From a checkpoint of a small mixture-of-experts model trained on Wikipedia: 80 SwiGLU neurons an expert, a variant of Adam for the experts.
Below are experts of layer 7 (counted from 0) of a mixture-of-experts language model. Rows are named router (the router's row for the expert), gate (a neuron's input weights, with its number), up (a neuron's input weights, with its number), down (a neuron's output weights, with its number) and show model dimensions 256-319. Each number is 500 + 50 x the weight over its row's rms, rounded and kept within 0 to 999. Numbers have three digits each.
After each expert's rows: a language model's description of what the expert responds to. This comes from a sample of Wikipedia text that the model never trained on.

# expert 18
router:578550503521588512533485501500500450466527547515503553511581418495524427456494450569486438515521547563498497519514531539482588525507580517458416431539524479468560452483509443421472567558429480
gate15:519511478542542501536487457505587545399512507474505515452488519518506534550431436623438411608589573435444462426528506504440434469478506424575514455476430533566521519539521453480445513469500512
up15:406533559509534515507489516581525406541508567536488625498459453547582506523473598496508523415490423646508472571400466532496537561441579426503396481517466586531534465540427554566504596532517491
down15:454456500453514539576547539515558606494479427595567531473528481489476474528579639497521449376490393539425462490517559482417469545424586462405478526569574498545540595504573551514514597548446487
gate16:457465471532523459492544465560527498587465588615434530472471500477535492459471447416624566469581471503547416587492513579457563402490453469493476470464513470565482557425462484530537572507535446
up16:514551538488451438455547445507607488475552502519521545427437460381450518513493457641491504514534520434519484486513512515562480485390503477520430448495482582429582569548539432479557391489508481
down16:503433542400534441501436419425581527489460381482436450509528518504424575501492482447498502529556482471434465475490543493449459482424499547567531533508571465477466569477497502500468447549423536
gate17:517413582503503486522506516535627420445548615524388564533561506536492470488511542489560495501474545461520523518565600403577531534503527476525435525522511520380357536459476523547425581458497499
up17:439479510475534502507560575453473491552388532547455468532466506491493424613588547484491471569566464482548451441483535499498538457442531461505522443594525523497429492546478531547477464533467514
down17:508484498481547529427530495491521528447410480517481526496466542420562508510457494414487431499473509480543468399619472444449482553538481559594548460449531540521573583478437688475519451518510424
It responds to: Table cell pipes, semicolons and en dashes separating dates or values, plus sequence words like After, Following, through, under, appointed.

# expert 60
router:480488575579576631580537477475489473465490550481434503477574510542564502479448497460432490507560594558488458566491469502558546585440586612478402455571503494423531484528546460526439583601462430
gate0:530503527514515497500460557496587521506538615525613529493451487524544497404508477510484480513544517519547493561450490517603432586449506453416471499524434506423562565490533477386445568505492559
up0:498523450441565517548489561546461506495533386496488490554442535519435468505443560428593514496485500470551584433553541496455546428550486594502518394568512453494482510561515541515503373471450562
down0:501537546456556528588504518532487477510443464403535569525426504534441559502586475435480447507456509537509550478459403413569541446506542511591461442518481482498554593512436459537522513483454338
gate1:402556529471562462527475555457484404514532457511340464532515446505428476545534475563473576587532458556596454488456420500531605509516502569477508467536515450453561575543592466556479498499526514
up1:578405488554504525444514467496457529487544497541583478515468514431507538513502503505521516545503536481435482498522443484481486471510526522507443453494504436554455536394559545482542482510412499
down1:506513574575505468640482547415507465550558528443441493543457530564525579507419460469522477533441590509553389512488618461557492585441489538528483452602398553572514585439434549400547502446582455
gate2:469560487571454487434561435446528420567479481395505450510476494534466519542477441493452455441516607509595549539491496460474583502486452476457448549516537560413484552502518407468376537504552606
up2:473464542498576525406569489530483494505462539480432486559500555474537509514580466427543526595617486532575532538556448490459379564564483434431503584446531506565374464603480463492369389504559442
down2:545476483439507493462351560531512463482483490568488453482470503470484579563411504460449519566564501500443470540478444487485566498548425472546607591524553608591515465474426462545505481550479538
It responds to: Articles a, an, the after as, was or is in biographies describing a role, such as as a painter, an American band.

# expert 38
router:506465499520548509509483525603661472447552554389606533492552500534539518440472489447488514499536483556483482528472538571431572597542526614504491403494490496567544449420506500461514594564529454
gate0:441526455493566526519459472419451576420586474507554530457576554496534500518466479565513574408519426497537487459521502486448490566496549476443495517427470456476560579476488543463542457486545424
up0:453509516490549553466512586555560418567474535444438466564453489544542491511518486505518563518501414495365437537463603588525426662518603537489484521456478533597454484451491501474491491512505438
down0:420499446508430448508473530444517577556480519508441529555513489493490591496464438536553495433559490576552375497515542521448533484480416661499560448554561436498546490614630435495584613535508463
gate1:423604444465378430391576439516531448458565482506526472528518472528439575581441556588477558549578506500527478551515526394464511488404456530591583492585450427498554495470623573388494591507571570
up1:494532585497531443500536505426515533554566623513596490506558455526554400422566481478506499492510539440532440502580477576533468509545499417506582490526464537465427513482463482444543562484475380
down1:504532568491504389496584542500554469486438538448527522486513445505542533498504544523453497530530473587539527497584583506532492518561445529430475534560428451496465470414524510572499480415518513
gate2:482400363469397514559441550512565512566409499344431491546481550527413470505474508440479535576488484467407531526508470453464568604486351481492545549518476521479425542431516550606472589528509412
up2:481447528554487541464574416516480515505465602504569563546538475508542532530512446587512563511481463505504519531457402506515512402496429437398512476530615484495477516404570591467481485484588427
down2:537446545509565562525560579445389532415518495525574481506423495544528541514478427509445447548580428481587496495559545449486525509390559526447459509503412510506416467396438472504476484516470443
It responds to: Middle and ending pieces of personal names, often Latin, Slavic or Spanish, e.g. Heg-el, Barbor-a, Vac-lav, Fergus-on.

# expert 8
router:533532479585509569522569461536552433483471481499529543464488499517558523504430443514465590506563568573414590570557541499504552497484496543447486373503528518487469526415501374517476522520477547
gate0:512453571496537560444470548515416507483529564542472606529478408484523508431539486409497518456552575499536512551568603459467395567576404494550516501512453575529478603418442448474428438433398440
up0:598492499477511510447408518502490541524520484500490532498567493582499517538520480471514510502528450465480506435529583539518493462478598484510466524514566502494497455482540525398554503605505485
down0:424573534519519667563425496456519422513485573531468496451543510535610485542474534475568470610522477514555535478505489511507454495443484590480579530541536412561595559554482445494551441565482452
gate1:418482495449511506469521580521473446413415385547502481477557483477474524489553457619443444512403641563500525531492477463532508491476542477562480456502557480563469474510425505497521552485572524
up1:473573449502487554449504589466498537509527486529410455482535510566509507483519505433526480519540403509623420467531374472503468511459510513421522571416486526521500532596573570520511533507500500
down1:571464447430550537496513544410436473436440457448465494633601453534482542528479481464535502472473499496441519494478564495466499505523460475494418542472463481404578501502462448489393435596520445
gate2:467584501517567471395515458433473527519495449441578525503501535471508570527593526393465459632495464472489478487414566495431491519499397550444501577513434475501529498537495549574485518470529517
up2:450567528432554509510508495443490545557543436494496505502539462512540540485527483613418439574451549570551433479411438533468484471494542570479353508523476471448548546430470559478498533554538543
down2:504476443430603499488501550490466562564504496398494562517448477547517543484497476537436444515525559462536362502472551517505532535500518552457505408590464528598496492513485485491464610509590427
It responds to: Words inside quoted or listed titles of songs, albums and films, especially My, You, Love, The, e.g. I Am The Storm.

# expert 23
router:575485542480533530530515403499505438529499559487530509357575468537531476484491514547504543546595533548495534473491490513474525521540593508534452467460534534530528516495492467465473522485436459
gate0:640509508462462561507479402632493505500431521549478487427563524409493527582491576520478499496494500380488567483507425576477498542458574427486616562530490551482477446579547551494435444434522495
up0:425555481442404528509448499562459447462459504419539567622538520565529575520478535515450462414580509499579523465480466561465473492403519552497492476503556482497480500475557485441545658501603396
down0:557521415546493453533508509493479465454553535547490532439549525484590426475548529532413505525489499559580517454596479515430496559646480456468541533539557456476593538524484584395553598486479541
gate1:465434491499546487527463588451479460557546425542495555448452475483481487546433423472491552488432408513477453506396391543491520451529402531534610465486488414381517469470461450445548597504480474
up1:499465503540479512455527473486619499474432532526558435510484504399527525491461558512520539441541442421495556490524464576493501614599630541475444437474531526559487459479488476519520558470401460
down1:558487477576442587577524587480513497549549471517416598461524450497465459548483610465464526606520513430490499473490571441527567426525553483546389384439567464523526555481580522440534490541453501
gate2:533417484472453478474495471505457543472444414454524499521519482523530508510511497498558540450527428527531534437451487554526497518504505525490501496509430509546487413412573480525579553552421430
up2:442437496508526452509481531427475518551467479483513561506522455503555524564511505407483498527503482484550463587514528506471546463487536573486531470417433432497463448479427405519436399465596506
down2:492522583465570469579488486580447534524577589500500552525460457484482502423434541535594541523487580499470445472426455500530472493499484437554552539496469495514477454451427446490477460497557515
It responds to: Hyphens after spelled-out numbers in compound modifiers (twenty-acre, thirty-year), plus number words, single letters and decimal points in tables.

# expert 17
router:513551556501532541513534492473473478514566509468557544482554482521560512436442465520532469454555540577532532512525538576460554515521573566517510501531591522515589516479533500421402488519485492
gate0:534466520490482550598484456496551505529446467525537482505447492502525478494526499501642495458553507550519484545484506468502502441563522461470581547573494408472459527459521487546505436478522596
up0:456468503533565503491487519477555530511538482497496500494464499374562446482492445471544434527596483530564477461610486513466512555537483497497498535453584494576504493421434624500523470473459581
down0:608488512537484482436496412457456432526445570546417485418493485583618467529432488512461500516504588481471548532490475511623422478542499474486473424453588576510482509495569482508501571463535510
gate1:459537459493460558524629498406468416532543505508620535516499531505375469550527441518541554517482460542555493408496441509421577501484578462376537584442619501469423610535462479445474426603550490
up1:518459573478499530509487503500502578427556442510599580539569466398560579446440498578498478562541596430532427543491517521407511514581431477459558494477565528439481570569482539541506438494522420
down1:486412371538543569503488609556493491541478441560426453396504459570427618562485549472491471540548497496447504477430407404518549469548410461380489432449560515512559460566559492493567508460533487
gate2:428459595459453466429446465493517485554554487525584411489535537648552479475482454549584505482553584514405526393477514547429519438514526408521512474520532518545473421444442476651560450415467492
up2:487470510531498483398562452505570529465415398474480523472498461505520613470523477507445443583615705577590471476432533439456529488430512511521508488494430448468594565479448519538537582507504460
down2:521441611557471513566543512606569502458394494526514490392479534414482429452412522496595515479498431514501459559466555441522468503497539482430464527534485501486485402495525432465512507505563540
It responds to: Short syllable fragments inside longer words, often foreign names, such as ard in hazardous, ar in Anagarika, op in Constantinople.

# expert 42
router:536434515497556494501528507530578492465550550442508513434580432514547444466435446513493507490548555542522530587496564520425623580547504527486427391522540464493534596485503437475432526494486518
gate0:527572455457532502489503520513461418482543521525488556499526510501390490509603518491407530452464459441524552429555608509446445530454453438501492523570531501415454504526470478518544384508516591
up0:590577425411519495558469441510503464545548503501524447547478514510440572484481380451436565459525513510507477412471548544547482501444450520482571512473494498598533546509499525545439436490577467
down0:496453538540510422517515511571521568510470523538496460417473500459538482444481527535559526514505508541552507567411467531546457450582375397567489574572582464522496522517467512486517606500553525
gate1:458473419493515544475563514540466577555405493469515499443473486491453543494421520451483492399431543558502532430556530520512550549550529518461583553508435453440520509540444486535459457431549462
up1:490556612521488497478455563596444517544501478492462528518428408549522431542515432530513492602534416508469480536532468540507560451502448503449537488436429537473515604518453541475553474478509519
down1:513523458498458508511439399572425402402464501524478537480470519493443544475499547515487530497534520504468580462479555458453452476455563457503428536520585489441536549514515505452483533555471532
gate2:550516347442557478480468477566458468426438450602577607524490398507547379499582463511462463561537596503561547441437528471456465598421496458451438485519549495506589551439476466403488548439492478
up2:510471457520491495505517544527484513448435520473451534614483421535525576467534444502545512510484486609619481466442492450547524522553559507541474388385520494558581352523437442553522512395555493
down2:501565598423527594445432470434463512525528534553429479507548468616495491438536412444496519545413508495505557530518538477560535416515465665506497516537505492460485472447490471494458440535477436
It responds to: Prepositions and articles after motion or transfer verbs, especially ship voyages and player moves, such as from, to, into, with.

# expert 13
router:601438515532522515525584458531550510449553528468515544414517436576583497458431486565523589531457442516481526551515499624381499486574535535469495471483584506539535482485546442424531491550401514
gate15:414514570474565328507474472546525530521475538453501486469457585514620513478443447422433406480516491478519521579404613474508538437470407385455488452539537518559462508522501387561488420570440547
up15:515507478503437355492393529557463555452512451473474478477496623416435521626525575521523465514489571525595499489418499497494438516496512537481533487479523605582563503464498529521511464496561518
down15:481485542466522537503505533495477575620443538486515433549527558588489471490469463475479562581489538566517471503507461459571446495477503593506486475483481487495470517479501439563578489509434563
gate16:443501499481497530453552547448447476587533441458579446577557525460510592577451467554485446453500480508502569491495461431438523490499477487567589447555476512521430538575452493482467453635524638
up16:528411545507463461528442522461508477435470526576474476625613471427437507489432446459502505490500531484480574523563536474459529430507553517511524468478512479483624530465483559542487538494447492
down16:563490476544471507454514436538427549587576535464453458540561507509400459418582578459486497506561570513410452510512499532483462488507455455532526554566451513500462413419610513431475593440538549
gate17:418538542564485546420419514494537439420632457572542542487503463542491525524458493650526554541512494454530413632500473566561458549556549585436443444498564495520497508520565449500506482532451530
up17:552474566422473563403449546556480499601546583445554438537542529588506482490516570544476530581452571522466420532503464516453456401479543537467472535478513585568512518522434435425481482476500477
down17:488558420453480368564447509408540456470529457486452516532534475446386485507519452482460449451484490534504497505406531433559423590473485532547470466498454494442571438586506415540483529447536461
It responds to: En dashes, semicolons and pipes between numbers in scores and statistics, such as 1–5, 10; 1, plus ordinals like second, fourth.

# expert 24
router:446442532575547584493492591539527499500469532479554546445486556640541502422440471518576562512500629521506521532550491470499575520547527563436458439560455468500514581431532459466363561523550415
gate0:460500486519443498530460516568478450462541460554571574471510461497470525553470410440584515510518503491556437480530563509481422562481489472529469569508534507531477531515503475468560505386543514
up0:543512563552511500507529539502441373463542508470520503668467467401496500499527591543484564505542485484417478441584581478513488497403577464476429513469516543453514465446554444491576456478534428
down0:518557481437531491528449534494446525496568611549512501539563502582525464457442507499449559536493533566517511468525484522513582432506544447604505579507494498564453529531457458554482490399482462
gate1:530375483432494543479571461529541519440532498483527519408522514454568554446559521580508504551542454531473507454461422509531478506542505408428414489626470494564499490481541549564540447566468462
up1:454500442519553394514514477466608510477537401517465471416478481505543503515593474435488555522541468532440459416627450487435418545460459516503531583473523550528510514511463529558494472462521463
down1:486509461363540567484477614448504622482452495461416472442475414618488469578508537523601529518553476472385492487506490488510602527535571529501443522424519589493474470532493541514477468522538478
gate2:391452480485477484519492483535483496483496456503465443463370512510515507492551446604487531402521569523429594532506562557515461440518579479482491398437406514567520454511487515463517454573560502
up2:502568442427516448403534492440535517594507566501545494584562491550479522485575560522422458466568513523528439454514425549555604515628492481541480545549536492425545505476510473527559493458485572
down2:485351477540553547509438439522448527534568444425490602469572503557453561537541505514443544489522543463478434434430523509536515463549502502565572428569486493480462498516545566416520495478527509
It responds to: Two-digit numbers in tables and coordinates, and single letters or short pieces inside surnames, such as the A in McAuliffe or d in Goddard.

# expert 2
router:552443566543499551519556465551548474460505542510564508526512484506560478500445495519515520469520517607478552575556569465404538485468524584514447441542507495464545577515527438447514487566453410
gate15:526526494457569528460526552575544547484588459513507515434507464547431458472530522492447394585496568539502503455507569472514534510422446534525506531489474522455456632549515405444450528510457541
up15:450527535516520520508538364476446480615532534521592477499451456502494515516497489409486616416506507480570505509466523499524519510469555579503458488498419472436533495464551515471565471404519493
down15:466490594514463537443577597516430505524556577427442448448519495578489446404557535552492524548563427442579486540528498502507548480454587542492481519572482522476487500442547526493449518564566512
gate16:489487547496503523450462558471462487544492554547451472563527379491555513467469488542546496424470446488469449508607534533481497498485479530490518586581468497468538550553455496551469557489468446
up16:532523545426504614472448465522483515527404466448551538480494550496553552511514528531453484444493503566504456552496445532545462437519535482420599523489549508504419513545464402443558505483535421
down16:400476423446490469471509568516486426573522596478487474538450440436504528387455479506548497517534447490589601526482467418468523539509451592492517611534493574543519511639582400508472463502481541
gate17:511519511439507482491566509575506505453474456479456555537462483546512445478510525447509541517603545449585477506540512441489458518475448486485524470378545525556582464432483463475515512465619449
up17:630573517490515469522544469518471495459474522553468557508508462413436481511579488468520566531489502540420482588544600560480559495598436578518430493480476564545447600584386575442478483507460516
down17:441510533491496451483503498408478463471474524508523433432573524579554466478572469479437450587553411541463523574442428500481511523552502471527515503516652481509498535465565499475496459455461415
It responds to: Final word pieces of proper names, mostly places and teams, often before a second name part, e.g. Rai-th Rovers, Pembro-ke Pines, Koch-i.

# expert 40
router:518436581566494482518515523528512483496513481449577468493586426514590486460444445516510532555564510520491505502587547507502505486546532531493439442560516513456538530511540449461412560568524491
gate0:417498569508501484551499563413445499473575471513550496504450448371431541445425598504548478624424485443429530485492443521506429510532493527512525526487487545514451571533596538428451561535605557
up0:450503578523514521536550490502563503566541472533531529473406421566335562578502494518524522567510533493453458518535490559508548487528553519537501529477478506385410509536616505528441464469396543
down0:543424516581520544520486530503568554484508444554489488559436511463441551500508498542472456488352654518382572451517521433378507616574436432466436447467505510504550541445499483539508576495458504
gate1:495505566625465520498474589522509451517497415406495497533560482416454532559513483518548505655428534406466602573433397436487495571428502462459478441437436516490506516495483551431464485458478428
up1:490524490442517441487433471433463518487593486430410505569496620536524506448545461524430461447512494583392523416446490472520518464459498403555509642535498439469438430498564451558396420459459471
down1:499605453444527442435495499534489385549433568451446592469581469512494567558544535511419513511491532518558588545442513439458485497531549468523540475498601486504543483488507468492527492522390553
gate2:447556457525476395581441472567581531581548500414483499469510535507527485486506500520457624497549480437517500531582466393557516498570552423478414484508472493472475406534511454504538403521455629
up2:452477495559533471523472359449472419421583516493510416512462507519465464434524458418419423510483519464549462525462576504459423520533485468501494479568503442550467558498506455566577510506446447
down2:439525448546510470532462479504510505527558423560421485418666532473592521432516476563532455584503525459466552452480492531614527490449494487539515515571473463516521552554570495558500479508555570
It responds to: Function words after nouns, mainly of, a, an, to, with, for, as in level of, set of, including, regarding.

# expert 55
router:500501512478533535573492496548523508441537566441577555425456397568533412455406530547502508556573566504512563545515398491519549516536518642455449470510470424517510477499507440434507438545543510
gate0:533465459599462471476414536501517453444466475475511455470546452453436510410570498552513427541530479495434441573606541462488584467483555601528536484477511494503430506487438523466533537541505490
up0:473507550492506538568434458433444518563525550409486476449565583406565489492473477507504517412562405531518494500498505532464510535525478529494412565473525486492520531534512462480484502465467544
down0:409445537542422589447500536496571593416471394381562465382422604505491562491533407473410530513454501459481508526539580521491478502529513498544587509538500474422572455428515532416533505545529524
gate1:472568350508398479461550448530447471459451486518534511498531418440476524527490522535473459484464438559528563485533501515520439430453600522512428494458481474536599504566504448436537552523465445
up1:462495455477532446464462491494556523555443528556520376517637542487516538445473404394465492439557507462503532456541458447448570569442454434572475497468520471575507503504462499660450496527445607
down1:502584503541473523538525478488513468467438638498407565523474439532528481571470528502574452549517556494420485417539454550496451478543481560464453441545484542597525568565404472498587549486409495
gate2:464485501438566480447506545523517508457456479461491496503455392495558523625540546455555519541528484474557576494527427544527495549496438471613499520519541520507574518520552396562532528437593480
up2:475428576505452608401546384390501566543467502511504443500505370507513453461438464437479492566463433523539369532479472438537521502500424573532542471573493413499600492553497563560506537448459504
down2:600499446522497494524520573558494571505528419417439570490518504524401446507383528546594536490505482509494490426490357489457472526608535458502491481425460488532528402524451418595539480512465490
It responds to: Subordinating words opening a clause after a comma, like as, that, which, because, whether, where, when.

# expert 29
router:539545526575553576548519491541544488408499558432485502451534467532501474489406505491544470496541547531454568556543527481450523542500491570477452374538438457534482442509476448475488441551465470
gate0:529497501496545414490483586487541465488526506500522520426474503518515383559577519500530474537529468552476540424516535479587539505491471446466548557574543444480573550437510425510485536501472518
up0:558545480544560563462531532472487468553511578459510523571534481434396477495485443526495420622381495559564515482448509467453529557513490563482455505434551407524357507547520467496463511543513494
down0:442454571414435554475429499531396500504531419454520566511440525473567528372494494556490481546484448598477523408489461483466477444507559492399499493436477559464450466497514478498460508471448493
gate1:440538573511453517470513455502573450455514475487469515560517439487553529421596552393608516416434540532465516503438494476405505488471558440459519516509511431480494556501542499532584499534516438
up1:459459560555488508436501442540523450501419516510484537564457524548503433532545439583433603489522474541461545565485545545518480495521443540503564457520399461492514515518496442428430535497479566
down1:531492572387617458438480486500550521555454444504593623543457490573494554489505505462561415429430552541465508527478413467494525535512586437559431444465514498510545484583461470474542484546491603
gate2:482462472560475519506567453500435517491526567503579430460526514418498521575474527508540438572445422573447469511593495492397477582400514517497544511544509531452497400481460580501494486463407641
up2:608540509452504541479430436447607389564437424573568498571498460560523448536468455409493489533482532571508433570551505550514493520644576479469471497514546609425465492465536485498543518481499527
down2:569566469540506450540549557546465499534430439413511506517484502428432479515539482455503494459520473501490523409521530497564525496486567510453484531468550537420481502471569472638497470560470559
It responds to: Word beginnings and fragments in non-English names and citation titles, often Spanish, Italian or French, like Gu, dam, Nav, plus colons after publisher places.

# expert 9
router:509436489523512485559500454478502452484501524507616545452579470489543417486423426541487535520515567476477556589492522554458557577574488557463443431523502469475497468453519452462459552568472509
gate0:481583497463510552547448475505389426483440449503506431435561493472567453485465437471574543477448511385561519555538465482501532496464414500429531415512590388492493507476431542548491547536501526
up0:476488509479434497487444576415428482501444554516539499545411513449511473442457442435604508500532502544585559461468477453499528591554489515476480463483521452458440496536564613428615583404492527
down0:497493480517428507599442506550550530504490608498451421422577463519483509434414533540486467544640438460505483433475519449539447511500537436575498518518579467408472480417572595560491494540512515
gate1:425458493463467513538462459525483628413498458432492508433470440429497536525507472486519503513539493576515486515475581445481512471496669492565471443492380497542523579494541455520505550499448475
up1:445423445437476538417527451466470578532472507500523428406523477400476458615540506440535503516456497455454500588477445456535439518547560521611506469510489620568479425488441380532512466558517472
down1:467575508404491422494576513494558536589520509490643556529529550440521571491497569489515480494475468450454426492442507509438567583571523474553434527535497559521440497594513552513567557520588558
gate2:473507515470503443467470470568539560504523486473603528503509417578424521454495566484353469594503543463480637496469508504482537529462468492613444498516588455510486509390523523573607548509476446
up2:438516527481478475551489540531468454463517435534519518508620415467511480537451492564421497596443467503496510466478535582496501601559494333470477526541429487508464507557549522564408571592534457
down2:518516422491496517559488620500424453539477555504492525466511451479484538425529520491445422550478578503451386486517518492434572511576494459544595558537586509504551497520516489491444519529489539
It responds to: Mostly "and" joining nouns, adjectives or clauses, plus sentence-start pronouns He, She, They, and verbs "has"/"have" after a subject.

# expert 34
router:468446498503548489555478494556586412487484581425564512438549511550518478498483554512491525535553540540462517585532506489516557524540527519449453489531506467447585557500542494444506529559453493
gate0:585488600550596483538507554534644448439623559456519491520508429590495466584592431439531545518463531573435545548512536548400455527561546510574529417567488483474505451421456449618429466489463549
up0:483512556499490491581450520483457569526421501384442459545584410466482590624579488480525495517571501441469550461458525638464452484472521451517502477463439523556520436531408511565473461473492495
down0:526474455432536462546579560554511454547522468463524573534516408491513506578614545491584486471453592411484488562538475549593536504428503375524482482515451454484623406498449495500583531473516576
gate1:486647495608490506543561545573503428480483428506469471451465524458454475560459469442564481467597523497528532569516486418483506567559507459452536502554592565584602519610532479463476529473475477
up1:496407537462575516457473492447519652360448526529503494487551433463584546495513536481502568457518478446510510508557549553497573550514626522391572596486528569521553503407529418545633511423434445
down1:439518480499503493673427528507456454560556515551502522589483460539500573525536465475535567508574515498586576447459486445498462517561569493366434567478548463428550477504488504520466448448519406
gate2:560443573562484417557569471368548529497550533501477480513530515445465523502461464540540588428503475544511542443438426508525404433467492528459515419511496590499507431518524579501580594506503481
up2:496472546469435539573498449475432524436479596428515560583606430509488564413562502490480525383518522519510509524504545489545513503404551467385450515498497564508556534563502517512493582439487596
down2:524478518537569499482434574455497537421436485559420511582550439424409484482501471454496476483530468520560470481422540531539451607616480405428513431487546568509486407576499466596532485447484516
It responds to: Forms of be like was, is, were, and digits and colons in geographic coordinates and climate tables, such as Coordinates: 41°42′.

# expert 58
router:584509500549516573511481456552625522462538510451499538451520475548573489481497438486476520498533578586484636555571547491501533558561469576428414449507584423468570555465450470492440537517521448
gate0:490525588479613478555507553459508565485559489448509511425508553582509561483545604531486614467471499421506535497494499504500503514507522451474381500399486410478487540540544449432532451446527448
up0:501424570556552496433536441503527546507548451494514516378455509469490501448546530485402502486465450567625511530506512565531469533535508408428540565460525501431442506454486539504509441454528492
down0:567556541547492497541492452421528540490616455533441509493579589574475477512504457578556401490449520517494589524637516516469552513414474511465518580536449392447492551600465514423468481511502483
gate1:441507554515507532503439415440538502516505515464600532447505501462545541607460480673587582495607496544473447534620525560487577503391431508488579472558523508481476595558443546439533525490447472
up1:555486449503484589556490456456476500484542465467529543562515496602527560483450547630404531604509458533587542500500454518453495546535433458536527561523526487492496432432500429395517448408594503
down1:523493436552537411535496454532498516433551536538570588575445488573507440490500463508410494525461522490520497578493449489580566614549542530546464531424371545548497504593523463438520529500481512
gate2:647470526525571436537535534486556523437515459412541450516482504390518558561468499587514496431422533532538545492513509527465488419525508527567529523540523474490456485467561443508493410472502479
up2:485481500527471504447530461488479457396479456573497427547445494627550513508488507497586468444535453530517535463554518519479520507504474424506506494437503559438534465416520399462603508476519507
down2:499498530483564568468551503458422463432405593486513529619549535471544407552451497502503518504487487497498566511508447473520574533485474534424549501485485546526558508474566591570528537618533486
It responds to: Opening parentheses before converted values in climate and specification tables, and mid-word fragments like sp, par, ew, rop.

# expert 54
router:523459467535514485535477466555515505479518558504488492466465409480582453479457489560538556531597607478514540485526499568492540547556458453476456432516523488507532494543561490519498481554483541
gate0:464506454433423520468599446561482515603519454496423591421420443483485515470516507505550510480502564485530611475544557530545486539518529412418605539484583472490499437473548487435544461542499583
up0:573441375454536481483515484479550479511408497530496458510550430582544471444437484576490417434605433542532537480393486581505511520493604554445575476400514500569538493565412493601534500455489516
down0:528452464505542542509526473569507485492409504477433548521466480617512415546456511503493422511522454475515532532465450508565513478549508522549587526608441559474549449477493505532449434454467542
gate1:523430568471500419495518442458516507438450509457511532563478455373540499387554542442510427501526496488455455419477576495382407518541561513522572501541505415523460497470415478556545490501460507
up1:496532475546535546400489439466553485493433513527500473490512492405448485453501454421426509481531450555448498453483504398583548547465568551559408464447481495612437500515431459436454441530567490
down1:458469446469423485553534467449540483571496537570510556443568464509528471463530591500419482475439505541556567572460416469471456541446521479536603583560555418623471478518423385489395503430496540
gate2:599521444516491466485490540458431457579583438415481522560480397466451482617531406450555540591523583586563479480458485513499474501542447519411514480443476577553529418544470553444434531485515571
up2:510531507533492504645427486456510559495474481573501522591488529524477549500585506416560433528536557489398471559498465588489479401551559477504478551543477470543448469470473477516560526545494509
down2:524545602508454532590505449498510493544510580414496458450535420511469541526546549513563474499562469498513511596466450454530400502525512471554553486515513432468362498491466615442526496459459492
It responds to: Middle or final pieces of acronyms, place names and words, such as IR in AIRC, York, -town, -ington, plus en dashes in year ranges.

# expert 49
router:525464526531518528546466438514577484526546526458583577429555505521541495494452490533496524521495535561420485527573518540397525495543542519491420400513474489476507498488512438489440547514508485
gate15:503502418456495531508453526543542496475455436414543576521541461491579446433401534540384432543503483464483535430475534562460527430451459617529499504462449504543540385488413505522517486435502622
up15:572428517417457560577556487531432519555377482478531473512489458469439433473562467583558502609551539533503531463439498473515500543450452458460455535467508467461626396440566557529479472496433494
down15:557470613505493484389461484476502536460529485574399500526530474462491443461532483516486476461504464509549509427532492481524544511504582557522570539381442411500508587483495534489556467470455551
gate16:497523525491475520447550505457562449488572510412563501484512555547466525494469432458406468406440523527559574497541497442552514418460580563509439499516486444514460462590455512454567522444567475
up16:569482431427461481527494519473375513515501483458507587552464469499435524535525505480537513504403548471442522526485522592525485454539521583541517491470556417535544498501604493502431509513483536
down16:498409567475600542540450531496567507462508357520440440516433532529362437535532452541440440534574497545494541469540438472542479595483536531489532493556460521537577529409520451568503478645474466
gate17:560409500543456506465498490489539447533450483590552565404423512404487515532502481542497504433501517609504442448546511510557513471437481482547536542475539468554506540368495462549484516496500564
up17:458467406573494395416499581503487536537480544443440473480557518522510474521425574526442447455465532466532577503491468504488506503496470459459577462524438511497477438590512498580464467450353425
down17:455591477545456504439418464483496512561519511500509399531461525492580432389528475415505588481459484471488499538488467523552523592428470491428538476597555467534512445479456512538458549484487468
It responds to: Suffix pieces ending descriptive modifiers before a noun, like mud-dy, black-ish, Alger-ian, hazard-ous, and nouns like food, water, engine.

# expert 47
router:536460499576556572548452467540497423453488516447619555456490477502583443493432470560509562527519588584507480562530546522426515573519568491427513391541522454518496482392524442495481519582447439
gate15:476448577487450514508520480446445445544443574482512519483447465376553475565551490444482457505526472494426527539444486490535502520453561460484494460488514518539511446474566469454524567463453380
up15:511489422524520546536478526499409409458474474465550522502533498464519497556545545469474484496472495495408489482425514540489481534397516492402565395493484488473527630469499528435526457557517448
down15:471530462529517453496591486428378492416475508526484474555477472539597431593411544476522475476514514477488632505545565484604439625513454554489503386477510488546439533565644472493466533503527593
gate16:445481497493455578498539515525472478528514549487493532467537487489470463551578563474518434475578527591468563537483424513393503431404513475367511504508468509541495476568527504519529541503476511
up16:506593482534464521480465414533424503474429473494487535586414429461448416571550490411472442468565465503470409516437586492387505600534539501490486516432525495524517422489517541477505530463351475
down16:518551400588465438573507519495462415518481449585518515401425563646530471586479521445512507528501481535399536531401552481497538534550400562451575527520521564536509444434454398469539445493477495
gate17:493477537513387468477487498509576547549617493448532512543523525445446555604484487541447507524505496522470451523477529600550509544458530446561514544509539531449531601349492490480504573478560615
up17:494507526484432423542431451572557481584596572414558519493522536470456523542450505516547476517505510519535408578442490522505489619445547502527542532505460453569551539497470522527544498516587461
down17:434479508523598485498521574522387487576552497512568531557560454514445502462453510504494449537524585544557449534474513413521475499553419618527515356433446456543408487539540544586542487467537373
It responds to: Country, state and city names or their final pieces inside proper names, like India, Pakistan, Washington in The Washington Post, Gloucestershire.